Weights of a small mixture-of-experts language model, trained from scratch on English Wikipedia.
Training: a variant of Muon for the experts, 440M tokens, 1858 steps.
Below are experts of layer 6 (counted from 0) of a mixture-of-experts language model. Rows are named router (the router's row for the expert), down (a neuron's output weights, with its number) and show model dimensions 0-47. Each number is 500 + 50 x the weight over its row's rms, rounded and kept within 0 to 999. Numbers have three digits each.
After each expert's rows: a language model's description of what the expert responds to. This comes from a sample of Wikipedia text that the model never trained on.

# expert 59
router:506509474467451416593543557546559554430556527506522507475530545594491513510542520482551550509431454531457479584478531552523441454514529483496489
down0:493485489533580475513612463478410460484539424541543460530497513530503470463490441472526429575432529511520510409490504535468463490497348393549504
down1:423621388501482542422535446557500618501467515499463568477517455492522540503527524537524523515537538476560456451509411440562519485447465472423491
down2:348554575497436507544507494552508489429413573469538533508562432433521517558476464531376467539408441423490448510539504581440547520499494527546603
down3:503553584492446447589552463555602544514571410512409545531481461549457486521509423493575524618455571438452458546460484445529467493443536544472485
down4:515462397499584526517575460554567478486537512490497408516431473461497397529492595523546470559424555470553503547510493555512489564378423550583501
down5:587524540498562440506539471460462508535526509398415569495450486423531484454548501422555521516488514418612471420503535470479505577507521560442514
down6:506427494471530580524532613535502529541513582593461576461484469460405464506492491526511535455626487463538469409485480565486492496539509501487513
down7:471481485424536464488501442538505479628572493396519532432579588475483432517467489473509610490508469494509448456545541523374455488506427369425560
down8:521436526569545562547455509568484559424477540520446524533548573537476493464447518447554528513432493561620537451518407515497481369531507498516494
down9:513432534500541486502515436517457566593528504412520531418522440414508490536497499554519562456438520442526516534526485532503482433479584575456523
down10:549531492582407474553559540550560587499470496570439493453509405597536468559535560485483510404514501488518503481512545465405513396498430500432525
down11:506502461520561533570416465555477448448402403506423496518482529505460537487498531535389521492484428490498463515412502558452526586518518566517533
down12:596554352538589481572478450478442483418382495424435459561518490485549510489454527516493453408439515446539510468500469446504452541435386513474393
down13:460483489477681495584522505507603476573462536560502487526469485543455466562472575477466510438453506482515488494484536440553372517480508538472535
down14:508509500479483551517506593468490517588497466485495562654404479490483541460434466501545451487406461504610467436486525490414427445463494536465582
down15:567512489506532504460568487589508605504502520458450537509519499568446501547458457591495545451548428505509422530575526608478435464543542483451508
down16:505456496453386550574481548427481529480657459556541536556528539577477484506537377482474442572497436642496435458553531474553485506498438501535473
down17:468472493390510583534512463468463479548463482490439473466486560457484553514524536430538456535643595454442475599530600508441467467446548554491503
down18:500544520460492556535547589473478479498487394488534460427512567512557436483499527426547492554466443492545407473426512467502529480498414497550490
down19:544555536441483500468492513469489428472595565553428517433584406538528426457497498610505458520471437527454480494525446435559493600544513570422585
down20:539507489555495499452467462498448521429496465541506527445439581427452481516429496529520473594547562578436435562401514463407452483562539544537557
down21:414519517540418506470531474548503559510460556608446394578443477568622533383545444411501482426531450510540495415533463486439534528468526450548535
down22:540473456483460450533515550532546546528496541465520552407440442478465540521459551493530493504483463571450522433478600453465451497613501453527496
down23:494524534410504510495539481479598556621529541483489467466459523608444476523602475568453532487634463569557490443533479589579461578414453513526500
down24:456597497467521455578541536539544474514536590463482508610404492610452486512536479448477509527459478601486582449496423512423428451536501468496546
down25:438457501523551532466510532500501473490398472572425600440497472455502487469492516537410510355463588465518500497499536420426572594488473558600525
down26:490494575485506568484601444547475533482602518418628567567554644490507519522547513393436554500444523486481417517524499494554456429574511472488494
down27:545559512529403546409522507520466401589432502481523397486472487580527531561534472510513480545546390392519559577550582484634494429547486487481492
down28:574430508548558480448450505550463450524520514499551457474567513463488499461634505477622556467477504548504456570445503441508481451517464549460439
down29:493470537515523418462469406535480428410530555588482507476440509450610461474441498357531553440458468515596495591370520542524492446497516512450483
down30:504517513516513603415514462445476433493504475425506515505502445586506485481545612525576483495485613541599381482541516540438574475460532494561406
It responds to: Commas. Commas in running text, especially between place names, in date lists, and before clauses starting with and, which, who.

# expert 14
router:546508498543479518495481493491610580510532484425517490498605597496429590533529582600492572550431470454387486512456533485538538541444530395588498
down0:553508370437550522541547574503489459532466462547560475502536361600513544449540437483444388511492470450496493411545445519437623582531518504517576
down1:560474469550547426544478476554495493469511529467419599451483541488577525516582495430497556609465682445494526585447481488433499538553503482507485
down2:590565523516486546404476397429504519514517508456507463450496492601552473470515515513546528455514575470525546412516505438519574582457476538541477
down3:627498490483448537438421526564527555526464511464501559538510577402399455581515478486476580517421436483518421524524538400511560515511430536563482
down4:576428454592520523444483539486558526525571431506456514515451382577494520547531472433473527480602516471571530517507509409495513513554533575533464
down5:561446527552450515525417435476487478429465314572485464520501583634541501581550406467545438466510535489450525488459523569475625498472501498464534
down6:557571503424585451452483575534477536479517450477462485508555579485510431449526530490578434484478519558468544501547520509464468532493491477491477
down7:453452568464482580482579474490548479524452463476520538449506499460419551505564492450463540393661455497491544502507529427465429493492433428524405
down8:527414477492528586520414485466452458478509537539478545564525533565563526434536522476497381494580555521569503396485546541492475501603466500502549
down9:442530476571487432401528447469515407525464428515483460481510436521559451495588456500484401474508459503495556346590484489516448558490486613514554
down10:450465482485531557482519636394526540509544420459493480481467512421486511487438465505520499523531588542526542609597545461428515553500484552516457
down11:537530551466505550489483518496587536580558444506490520421495497481451489637559478526471450492437550553508464470464411420541479513508465462537550
down12:471434530667491452494424527594458496483426496483537539521443534481514478469445522496530523489486451523502519460541543513498492450470476537567563
down13:465546518488520441477494518574522626418501429466505460409490444466536538501581470493541467475576438524532481560391501515531575504436526600421553
down14:521603445383396459542557529525516552469531556589449491477509526449616514402437504501518506490550501409522478441467486426445469494618583518461600
down15:497494537515504446498507541525384497432547499431529539429459547428534699499556544428542423379518472446530502466522463386567540403464470486521492
down16:442553516498478523504538546567598659546496558536451537607561471517413516430575408494583556520535489528601513468450543423456548583450483397550527
down17:462372510501550544548463576462561519469515469588500398534579483524593552553530449401483447517380626478343528416501478534421472437473564512482479
down18:469508394497508461583505478574563476446493472581422451485559518510560532491475481493406520588525550529468507529567466444527500502524539465394585
down19:469475444600445507568591546593473437461487451453427462543456507392436563506486434563498423464461513511593521539502510404557530467484490465491481
down20:451472512453514537501460588568527512536501576588486542519485454479524546544474564485476501513414426578493525582497517546457482521412462416471563
down21:482578538576419607571560469433554505446541424423524441514549575517523545471495462527418398438519467467589536450500474445525535464634550424548462
down22:500543539605497571405400565439442390409462475511524402500506568600489533600536522485459376558533510635560485444589530454518478473538587485556560
down23:459502545502541485437351491460537458525525520535551452557479488492441471489492449464439495431476435461421575494490491481526590469471372528531593
down24:569547550382414485535514510518475546525551581429502499481461449503523491542534405419497587457510502538475573508494536472583445528489592505391404
down25:600552447549479486528504486517469581526459434534471502453494481412529410445500552532495511462458473503484553588571415478505430526573471555521431
down26:455539597482546399447474514550539481493482449519552489460484506588475526523476588533467442490553453476480540464462402424430523411483393500601510
down27:462562417500487530423486527428409429465460476573486385522553405497463532536514473500583437511395511546431526484579516512522508557529523602518486
down28:620517509495493448437464473553459508495433469457548522480505394520443448542504458523591567545458380403447497604551506458483453521455438633432445
down29:518518570451509518495530463558485600484416553549508519516486506479569469438565537548441547375464509583484491433473534569553495538445522441468516
down30:438467556436512513532509468519540364526531477500479487487469561495501548469533536472429496462587611504597491476451482498543612464484474412441517
It responds to: Work-type nouns. Nouns naming a creative work or its title after the or a, e.g. film, album, episode, book, publication, title, often followed by of.

# expert 62
router:511460498554450448564461557480543509514570536562530590555464509601465536402537563604522518545344551545478556506431474477549566576443502486452464
down0:434569555531502453413577550483469483500468496449479507585523492512523442475553599500535446393557475533486567411577409441469537480491428471543417
down1:489508436504516498512456450477417571495486470519505420481566542522448503492484588586528538506548554522441517541498518533452485575462544444495509
down2:427518499461522434484500552463531585566476474571499498543505481513464460474473458512438530506584506552488436402498528450573612512457524377507433
down3:555486570530561614449404435503486590470433469532552569523532508405514502525444446452482477461427594448482526521564456501519574443450541443531600
down4:523469524534477526456480486544457494425480474538538426530595561552454497474559591518485523509544413445577407564420510502500541358506353429446505
down5:470540574496502569559468498502555383546476532503417533508496509511502419469548574430515481504509480458411583440536615534414510502567441541580454
down6:525521449529488430485395456540583502536473566467547542491431426475457499430460502530490461475411460499473464550455520496492482585547417526522516
down7:575522447486444505441502548483499586454479507491468488578431587481426482507478473544503390606534643496455472484596471505455563559492500532479489
down8:594559457522405462562513423542467425555531484503477493484508510514507545516560484569539474511441452596547552526451539459467531452435474526476463
down9:517420492530557586507563627511501471456601442412475481519433558532607497532491482421546486457504439503508513467484489486497456496437524363602516
down10:502490494480527518504469405506470463529501586509545462562421444470594444487496443445488461607594391512438514530473551427475569569488497604458462
down11:380544440525535411419523548437476416531524456492541479542432509448512457488445442502475502459519419540609490490540449542487488569496532535521393
down12:456429540445517513440444521458464544531503503516481519496510416441491586434598479413503507397585497488492515493499543466554507508617502453527528
down13:518490547484579621517508549531498514516491479498497608468483547457525541570507565379585570399485424505414518558456506516447502519430474580499496
down14:533426519414522386518535453562441559542486505486444484578472572564473456420539505464563570496545459486498559472463456541599517520498506510555540
down15:463506460447541483540426432432460455460535508517554574569486499549566535501462583457483510429488567509429503486508517502547559590512452547550604
down16:485575421570502545551537435428560485412555543491455545463483335452501500470457540530494514500488492425496500508571480516540476464481556506469522
down17:505466481476514529503483442583411489461523600443451576549541539503572540437539483489477495509581517571528482518465536419558522553500479318605515
down18:522506469490564552502473432483508447530551336542537524529459526476511427406585520452541588448505512549496474468598530565497342545506553442609466
down19:536506428548549526562418482463528435532502539429519451371495550499500542497449592450500472578543505457416427539546552470404485538551424547513565
down20:556529451463440495431585522536408430499474495585529462519497481506597446444489447471449542519474532468509480452550448496470515442479553543469534
down21:586464499495512493529538469430542453579538477516562464559417563622547513593537524469446569532506540548523466528492461496449529544516421540490450
down22:454509497480416537522507530549540534448533486603556574479491442561529519538483526506544490534476429468617576509519473531509496517500523544466428
down23:504570529563475571609462563426509495472482502485443507455455536469523509571550501421466481427580504538557457520485513506483430462515370539524461
down24:564507449480490498472457554534533460515520536459450496505456380398426500426572408498514543502526542395462472510502426508613492466515479553480520
down25:437484490516444474427403532562498459523506514474424478388535431502414535484527575540553486525536493437512546567587581487555454504506471495503533
down26:509545571552460489441525484574429489500565521466592490613484494437395526503463509530509467576529480523550531366443531468503468382459524552321564
down27:509496489395464477468475496432515527570507441548445439476577403603452513529509495480418526431518491359547484466548446498514576552534523557475545
down28:577485539462563486517414539470609467574534573442603501420338570423460556571555503470540458440529464549475535519433435542511591474437459463464544
down29:478466463573424472493563520522418512492621542587556501491446433512449439409484400481572395476497478541554444552513415442464447524474461610477505
down30:522422452543622493434488610548415475473479544459473459469473450522571456555569516528477421476437449426468535539461548525388448521442560477429525
It responds to: Short word starts. Short first pieces of ordinary words after a or the, such as t(urbo), s(ari), man(oeuvres), plus whole nouns man, car, cat, horse.

# expert 43
router:454530506476516451533545513598466621427561511511512532515514531546540494530497577482512620486399511550499488533515554542486450540460496549479526
down0:555427484439489494535459474405432485470437550432538455410465489463475477542563489478459512539473477549427443481494558509451483540499442498431408
down1:484504520503488520581502484526427506542485480560441575549481543522514579519532534499551541520429447464531522432503538536516483472556575563493471
down2:450515429582454592501473503546447429571523495480532569466490550485615484549441412539496578428500508566492441544493514501491494550544473484538532
down3:533527479508535544587522628487506494557671472436514523429493495413510543433484533492546537610558482471571478535391425403486544497484447499475366
down4:569524479489464405529569499567613479445470456480540470572492479506529446463522647470485527583458521537457501493520445480587443411525474503448471
down5:518535479482509473477506465517545536471515458520543525451522486558433530461510463530482446462549560490484451540553539570640543464492549513457432
down6:529484506449495494434422472449450369437474471496464515544514487491471585523461528530483539447516519520485464487526465448477514532512495545507439
down7:472513486431487489498509585475469433519570566530513493490453491455523515482573500517527509575501571621560553438454432527472500516480528590520515
down8:528528544545554431518428503607568511522562516502544443429478494505577471445418460486482505454413465551501557547552481520527524422448452414512526
down9:462476485506595462561490507479580458407461524499462524426471531529590535433512558421457490510532567462560554475677501398480499561435540456525436
down10:490582451517622448514500449537520546638474520540429516410494470470525443643429487527547469466542464422523542543508450532425522370590414506495521
down11:496476509481499522539524537504416487492594503496511493473439513453438546426428508400422522413576580528539525496555526511528489505533568521519573
down12:509538563479472544529542569517471475523597494542490460501526507552509482520509452452462548519504554510562500575530492461414534536577487472462571
down13:553424557608490429558585580502539464560552530499509542454528447565599531528488540510452484388510478475534454406477553504543597559540575502543470
down14:485414499534483445490489456576507595508526522458423555588504488443491545574561548405496454428405495504478478546582527461399485424521522565551502
down15:504569534515488527486426525467478549442515407551460464585475558536464493379497460325461485513464539485475426474554490476437440556511669499491480
down16:499534515513569530498533467495573574404483502576474465564454527497433490459465476545512459510583548464543436493533494501551507475522414566490558
down17:381473423515451526512533527530526400554485468428467498501512466507597474530609454549485459498454461508394515518429567453553606548537455466486512
down18:467478529503594519460459463474570463480495572577539481486478546564508582514516461514489432520456444401573448497478497472549436479468584476403407
down19:547515488443436517557541450513580492513521399333479485472464529494502493473516546466479414528508513486464482521586619570463434473556485551466537
down20:520568420424585513468457445491495566516495548454535550467414572441509450493491464464524531512415431520514518572564496554449491446483485431546418
down21:506541573504491530487432510559550578537425492529382478463534478535540422450539548440547534456437506446572575430456476424526416399465417491535549
down22:481399547512452631481538512511502565493474436425505440472513536469506432479442495427547480576583573472576564462506528516567488593492482514472473
down23:511500524522543600468640434579419525441561548498587487536500490543505580520467463556409482449455461504489479484462504563459478468420506486505484
down24:485548504560439514406555477521505455530464600543509455458581548432484543554499566599505472527358392442543510489552463477425605491420430472538429
down25:456502487490427535480610504531471506443516464493548465397467629439492534497526498499417444529530433436550494433493486504504437411630444526425558
down26:575622525490557484465404492562497474467406501500392595540521534561592502516549427565463607497451543514512514489479520439504544447517506459531520
down27:489607512412529456461454451432510430424415527551531502507505490529524554541417494556500591557465505454489604564474460522521508525523522517537497
down28:490523490462540475462528515637468458613545551548523465570451555511465443385491457530564503510625427480446566550514506505590510528399543511482411
down29:511452495482460537549474536535493469485567515588440452487510514559429524411500474547482520519533483462575522546537563504389458553506502538429555
down30:452425481521456523536469536493462576511507593488550478534458526488386541444566451504615496413514536511462489415568501486480491571476554544535556
It responds to: List conjunctions. Commas, and, &, or, et, vs joining list items, co-authors, firm names, and place parts, as in Eskov & Marusik, Palermo, Italy.

# expert 54
router:477556484431416394571561557594533536435551571484500556462567554558519512524529536467531565509426512517452473561451528508520508457493560491503487
down0:488444565507558549491546460508504527493541543482468484509458427517494481476566548543562508582505395525542433507494485482566493577545552390527525
down1:471506504512584488453506576480566493544551474509558521422537554497512491537437451439577518498463544437524387468597431525411477485592494516461553
down2:572486391548542487580426523523544479531487529515427480535470471429466565519532473443419540530504496582493467511524567476460503541511449528513476
down3:509503511481557456439495461545513478440558486606522482541453508468613491574506511440518537440464487517499469572435586477477532454460546586431464
down4:481593483473466510416430514445468445516501444424458547592494491532478450565549494513504466630490513426416582570570563503534530441487465427497505
down5:496490534475498502480529451485466467488459552492502548522517515469513497576551611480455464564492495537554407444554507493519475530572526473513561
down6:501463492501562448423372482504479574470546549412439591502457441471524470554596390451514385532517487567491546410498403443471513510483485474529505
down7:566529522471536536450520494513490497533493505612505483476567533439556485426468512432479454529551510493460445513558561461544444474453472496336504
down8:511430467472468452547516511587535487398466558531434506499513517454500593501452438443506496559612486490515510467509478493480531528481451567439553
down9:495548561447554411432467545543532494491564449538517515600535519521424522529516473556417481524504526553572506376487587523583397476541462574404509
down10:580480418558453478422527501489484466444459512551549406414464500501510484499538534456502371413475468539495521514429481486496375601606553437599505
down11:570572508473551407621530547507519548522530581452491484483485552486458618499520449566563392429486583530499438515489574476575441594517500465504467
down12:498497480604488483618640489439571472516467579478553547576530530439466582457445536585442472412529458416506503500501502504493524536495507439414490
down13:535452556569496447396482535556475492432599498449521465415424423568510552544541518520526457513448532480491559517489552503485533504542464482475498
down14:576455426505530639550439455508563467438527497502536523434461582553493523534514510471415490459493436455528515469456442498401472482506480583517516
down15:543458528485480408543560505488433525543539571453523521520367475547482511466597547561523504461549627371495488409514464487482503474363505540486582
down16:458424497465496582445489469530439515470471506397472562517527465589488475539435489507494518532460539554445476486433450428530459501434516500497585
down17:446466523543424451467493485531571551489523513486519529432475431424476510483634491566481590482543584539602513587522504542500370449554476403522542
down18:438420388494578504528532524563460481444486517489491505482525496475513494536477440442442548423404493549499584508466487520513441506474552439636483
down19:504458452562369389547529444407467507536537491541493460410488509479484571460523383499459490527480609452544603483511524531491545529534473494491586
down20:518447560531440551523423494603493514458527455576459483502451493553606491475490521520521491496462487484512380535582538536444413528491515455408498
down21:506454428446497549515479566406464451604488566503506462474468523496471414527545394486426576472508485512446521498520413448602467475477514483517489
down22:546457498519489538496455481423490582495519401558474481474444515533564407534512521575461474511492521562529439453510441487483546438540534423472506
down23:437523510477559427500541556464553499560527430511461509522437492514497516567598497445468435467595482516515452530449507435444502497549481559449586
down24:572361508494514410542547534506469576525536515431453423467543506547588511479498539466481515561557418446496513395524595536475528519543521526461536
down25:491449547544516495485563481423605578563508521500563487389487447468489465595571534418483416484490450425393491564475535481533566485519427474600458
down26:543444480441450434512511556664586533510472499518463490459481502445577439550512506473492473518513495514490475420554566483458466441532578548482501
down27:504496503566432468588495498535451503460475494381537481448451433457498434457640491532564496513512466544561552492489561561605465508538536476479539
down28:540584590538463377433529463539590528514452532568475506370545536508555409540575534470489497494516513463496533492526504468511449466508519429477559
down29:501528584486544537496537523546522438491495522495531464471565609455610540529546524384462559563530548555472548549599466484439428589486506488492481
down30:469555444493590447496500455490482549543508503470510467477464554516501469422422511472492502515506594509384560527508561532549513574466556509522515
It responds to: Commas. Commas in prose, between city and state, before clauses with but, which, who, or inside numbers, such as Pittsburgh, Pennsylvania.

# expert 53
router:519583428481434461579586514491566502504536515545522543557530591562478517485459470544531562514495479525410470496556501479505441510463555479455451
down0:441513364457535657528491582431432500486465403433524577487535442478452526438547495474564473468501531470527503485411583528485551582532443495521465
down1:432449503453559476515583490465552521408544515522509473467479495452504506525583403487490473512447461513475466511515517542477466594607520545539562
down2:514497547493535454460491603427488505439505516469462417516434453519529439486546449591541448435476621508464493489430520586645509434447494544441564
down3:497495517468501521517521488458462583518457450575511565545476530618456488538490506487563328427510527475505490515513549500490509506575517458409559
down4:436490547469451489449449518598506503494494483489382464541506481501548490542489604491600496484492474451459506478521435406527534457576606524561504
down5:491516499507439530493488499534478448481531451558592525466464472463470498463514479571422488537526438457484507509504629534458502493514439459450557
down6:513493492546351382429608479532485457487446579501475517469520498529474480476512454485403477534562574472383582536539488509446472538509504496517468
down7:542599547393582447549427502562486548455444481549487407450529478448578456534533545545547443448473528483573490499530444573481576400605462504534523
down8:463480511489553541565491487443507542450596543465509491420501479484522442478510481500497623479504449555496531527508421441475488535570476486432432
down9:545548434470505488399518432500454457440621480419430506557547537621498422491480473578488441497436474472511522576424494485578518464507545523531488
down10:547445516523508537424476516507495440508536548483476511471517493511522483526537473487487544376486570586547508531552582390562621530549491556437539
down11:529533520453525503469464521538504478502555386454464448648449522489505559539416520509537513455488460539454476483533462414553522512501496519542569
down12:447560507512551451488558478545415433485482511468528537503484485477501488495435463383578489442551411524489460516591464463564466464523510636594569
down13:481538580433522500547573572576557510538467539508492484521432460506487486429403440479492464415468583466401496405476419459481498500637563555552465
down14:456541477455556546578556426549500544477553482500536519441537526459410535523523503489476560502519586490532512476479543507476577620444583497491460
down15:421544551494549584545432519491438451560478608588525540493585447538502469545434524502513456545463527452423448514498408486520513474409496619363427
down16:451510476510454584491536559412473473525491387546520539541559453466495496431546507413587603477441576456545531486486432535469473490453451510531507
down17:442485537427452503485589529499557473565427465527482504480465516549512454422546522518601577493604507465550496566452478492514484520579512541564503
down18:571574487544525441492572491538530481485437547532610599457487577518459447497526454515426470358497562491481491473550404471467487419510542416420504
down19:530579464545401521435530487471573522613448550425610500455544512571525524481512514537441434517522519581438453371460535603482449466475479507406490
down20:432512437477452448451503464533530534507494512484575448435423487425494478454520529490531483542538515404584584448507497530416491468408405493485428
down21:531521571449538575532545489548547526452512587547525488502531460391435542465581455526483500439598453532588485501556455538476456608511564539542478
down22:463496570521466525560525525502595567484418503454419556450466406567521478446457495538542476448485463455499470534482491528460534455561482519435535
down23:482534500485539561416484433540477469576531516515520524534466515510530475592487566565509457418431469467547566473495498435489482457419502514504465
down24:471427518600536508401455570420443579436477485536526457615502435520426480475507490490520488434474531495490593505524554528512441525497452507588513
down25:475513498394500471476434504471519553497551533519549560502488448570535537455531553436493554576598561533517506441607548571367555522425609460478538
down26:540566443493487490505488532461413470472491454567506481509515477505529395553492499488563480494450429524602474499512423568477475560530544514522541
down27:480543519478479436500538535444464557504476509431474475509518450430491524614460481521471559497493466458478440500592456404463503521544585457504419
down28:483577463473550527481472560428566570441426473531543549443487393515481450487549483422577417495525505461514528452509468530556541520528507495431569
down29:478602475455460471501490482465522451525462484425520431541599563523616425528546464468500566496494426494544501444448564447531483493489484507476466
down30:515477567475416496475538518576470483622511463468474427423526544512552499483544453391529483441452562523440494503500530522419496563574481527486488
It responds to: Latin prefix starts. Word-initial prefix pieces beginning longer words, such as inter, pro, pre, con, trans, post, as in intervening, prosecution, congressional.

# expert 4
router:412503535563515493611475487542534586448518578536597559483587515535455452527470504501463603507467463515481522577564493530530511498364504457528438
down0:573560556462541528436555565521448467564636497495488503521530530478416522553553585510493503491484519500419498519496497513518534494416407456468484
down1:503465472470559538431438476499434454498511463576458477595461371485530587577503564434466532563537485532538466467543471484424525550473484499547546
down2:432509395413476610480433508486471500506444586552556483464555425529476459590536532477504499516514441475489545477462551540527500457565537489495428
down3:441466564432489480547530537383529471502569592518431576567511489496520490449467446577504560551509515446629528529434603491573557514414602524477449
down4:477514438506440529487503538484544423480506437445480420528419508458504530465514522606494563574510519489554467536476506524556453576530495526499570
down5:514539461500426466543603574521525480406570492425428518458589460522560556564500591461488502538496550495460543432431612394593559542445507491560480
down6:551544503497511556554538562517532500507332525496543544470472462561423551485509538506504409515519534420495524459590538538490472534543467416444557
down7:449544539509429495498400520505571448497441447491545547514569580492518469561468535535469385461509459540460488422520399503553543513534492540459463
down8:547482416503539546526438532618508517520384598520539517435492550564496440459461441445448434516502478579522540565499447530510536529534417470496531
down9:519581556543505507425491478468361454471442466520447560454419564529561516547452483549501535504489508515511415455363485510498489475556466526500451
down10:493453493531410458560506544582401560487493509453521469489472510565546507471528494530457548492506501499559537528541492429404451486509475540496547
down11:476412473588568584462522462498529423551552475469549537498494608463442494466475448503396519471541555465543554458556422478562436532478549468469415
down12:526506482507524521492473507505498487483419508526402483523469442493561508514501477493454438461446475537528534533489430478532529467449487512455498
down13:446597519501402525562488499531497571546515505484492558558591477467516528487485446509440591453475520505542467533512491474489582532474459500432464
down14:461449574463504560470462442561558469506532518558444554496475430571468431515499474489394522576546431418490451497468513586548539524454541484525537
down15:475555464480464406502613536574508448410620545533486444595458449527497668553493496422502481497566548467467472561517514505485543501510525540483524
down16:541447407436504425546497465445437540514539573569493455417512536553501483395459481454516469498439534464426458505529515545547473583496601487391533
down17:483530470541468433518452353580485436533521519621485460492577572534515474570484436446441540449442508557603543547509481552535463544535464603480549
down18:508483439517452586576441417527542548407532550495504559456568501526504425521500453525499488420437448464599528526568555527498563476573486535504638
down19:461580590503524519509542555365507526510474512515515480459548470511624479529525502473503546517533526506483529541405455459500499472440527452498482
down20:480487537517501457489553473494581588515374500486524458504491476539486491428533462554501378560497505522458568446474433447508477519539608435505465
down21:488469535396371510575542470498473481482574461433457559500596501557432487482482511509414488539503558463482472457517586484458506521477503519528500
down22:439503564488552466498530634449435512640572523518484479541448495569551490513529470487498575464502530460500579509470557388500439432572454539436439
down23:514421527525464446520501577431488518428523453510535443465463458646492503496530476390495566511455513548506419514534488553511495534552398478552397
down24:442501525534467551548431504453429527473498567496553525477488526412445441524442484501428524451445536450548557459443520595466486548500470539538486
down25:481505601615438357469565497535429440486550425499535448501526476488498598571588593478491439508551368544476464460566626444575431545479495375456486
down26:453489519469577420513411472547465581505491465511487489558445479540500528486595496489369427526513509521437477441557535480540459458538490485449456
down27:446488544448534592566503394564464475570488515482489531530514550487379572534562516494508484524528486566520461521505419486403570547438524573472521
down28:593494545530565593518484479516407489546522585466574523484444428503493449504494499405403527504517480550608498451489560400466518546434522446501471
down29:487456465498507570476573488534479487558449502313564522574493524599508531472373401563427493463522502557432533487529505443523555498537491514501496
down30:541489515467542528557515512491568455587460528499450561562468553548489558450515434612512465553542439474536452420470453514511435513436512415497447
It responds to: Sentence-final periods. Periods ending a sentence or abbreviation in prose, often before a new sentence or heading, plus decimal points such as 102.1 and 1.6.

# expert 5
router:480506517468442368595519474484464470473430497510483513515532714453471489546466512526495457494425589470431472508560533433517487541470580452537468
down0:377381514454506455511479476581503511476609542467528406452394439593558485517507490584517601487511498555493441456484494639494593565545436485471495
down1:502428448556468470500547560535418547506487556560558481480508442521518593446500494373531456491372503499581526447586457498489512433526549543389521
down2:597580517371524441495511464477484465503480529495460526400414483474518430448477612477446560530523562406493518469397530456484521544512492609435537
down3:578437506527467561493542564591425538455446536420390554517452462576522555435537468466469405459470482519406556496463500608530512577483454466509414
down4:429515498566460506422501552504562533445446498544432452427513527508440582503408559513491542531457491532436379443511517497585512544522431505459488
down5:525455476505542546525486496507473467556423478588536487509552598508477468473490405501467620469517552565522483463471486558535509521577528405420430
down6:438513413502533508543517464529565562451496521497478512596534457492515552590443483488610589478505477474480496512490613477528462576429426469483503
down7:560592514526535551449496450508486488564489581536472537468527453440546499557468580504552555580521407555461463567458472455568538414526464570450506
down8:453474533462504463528591439437448520508523472462582478603451392535526475585489495435518440485474529573510479490485500522470424483483499498571482
down9:450564440591481491509565449349553465454556524492542534470495503526396435487493589480452469441494455577450533504604439444431490507459564597532515
down10:482506480535478461551551555581482468671496446433451600437501402561489463529530432444529386495538501529554513486456537466457466539573583564565474
down11:574547522525593549486464572474547463538539485437628502469584551493536429499438514546535459497533513563471499549615502509458491586530485379543447
down12:473443437423499531470467468564452380461567418542512498574471401494457521522581514501455472478494625546501545485556482460529539515544369421451429
down13:514492676518476501471486471465526587489533626574514549558379505556579399547414442513475526558461499552440486429516460456551493501424548517545466
down14:515484470514539467593550426503431431602488542493460526465425532452503477484414524484495522554476582519489529545486492452534530505496482558356537
down15:588520398495552493457517526578465533430490465486419515492500517545507586511525435471448480470524476438469499551511433584493312539593480568547527
down16:510484507420433505537581569546523501438482479406443552487462480400492474532624499376440459530414433460579496433530544530443443553455564469491562
down17:448568402451513566517522500564525495442462511462492529553498514463411557499658537476444573502464539464434535408458455461584467495471523450509564
down18:575475503411543511505475482551459535497534603547533496483594461434457438515508432498423472479546521454431467479500487462560446354491467623507518
down19:554520479450476431480471483499417414477515483491531422519604498457422555531416563500462505490534535501520440450397507548405520491554554501509594
down20:521503424454473541564413501388528478444593535523454517560527509451483495551489457491477422511451579420595568558354509557502502579478498413525549
down21:498492440507468561447482443505451516400468429394459497560548444552534592543495469484511577404547548495510537443512484489465490497556537457500411
down22:483501430475553503466441464393465543355466450538507443517402463445544555524522456582568499560467487491473501466528528494484560501462515632539557
down23:581628401412551544558553521539554484565531558607481518468537485590510500464492484456536516493474497463606522541516481423423514489497560433417487
down24:555516528500512537529532521513488553523412529436544529513407571488488608423455477589541603556478413558478458430483516484465508477395527543410552
down25:476516547574477508488550464587435536508596453421435487529502490499572490517465542526503510515529517612410477529487548515531565493504584496486466
down26:540512458382567436470458537500552428530474433469552393467449523464448419514488518489563493518596595564588484537508479574500454530427567455592452
down27:497450533564573474449492451519533535449608598629469481436421452489514491471524424433511531597479478504581509557469508576460479485486523563602404
down28:518615488530473548512583561468470436521525460490421452516477539519419457531566533546457507551394456509528590457486462420504514494486501347502519
down29:500517521539445513528584458576601508523517422587539532574489563450551472469467584432536475480446525496511443593446490493558503470398379598508448
down30:421498538469400516425416479502428461541567472457481472522480465547507435531504500494519558509429495408447570441422442532538507563527464487440436
It responds to: Mid-word fragments. Inner word pieces and short stems in natural-history and technical prose, such as invert in invertebrates, t in tinged, labellum.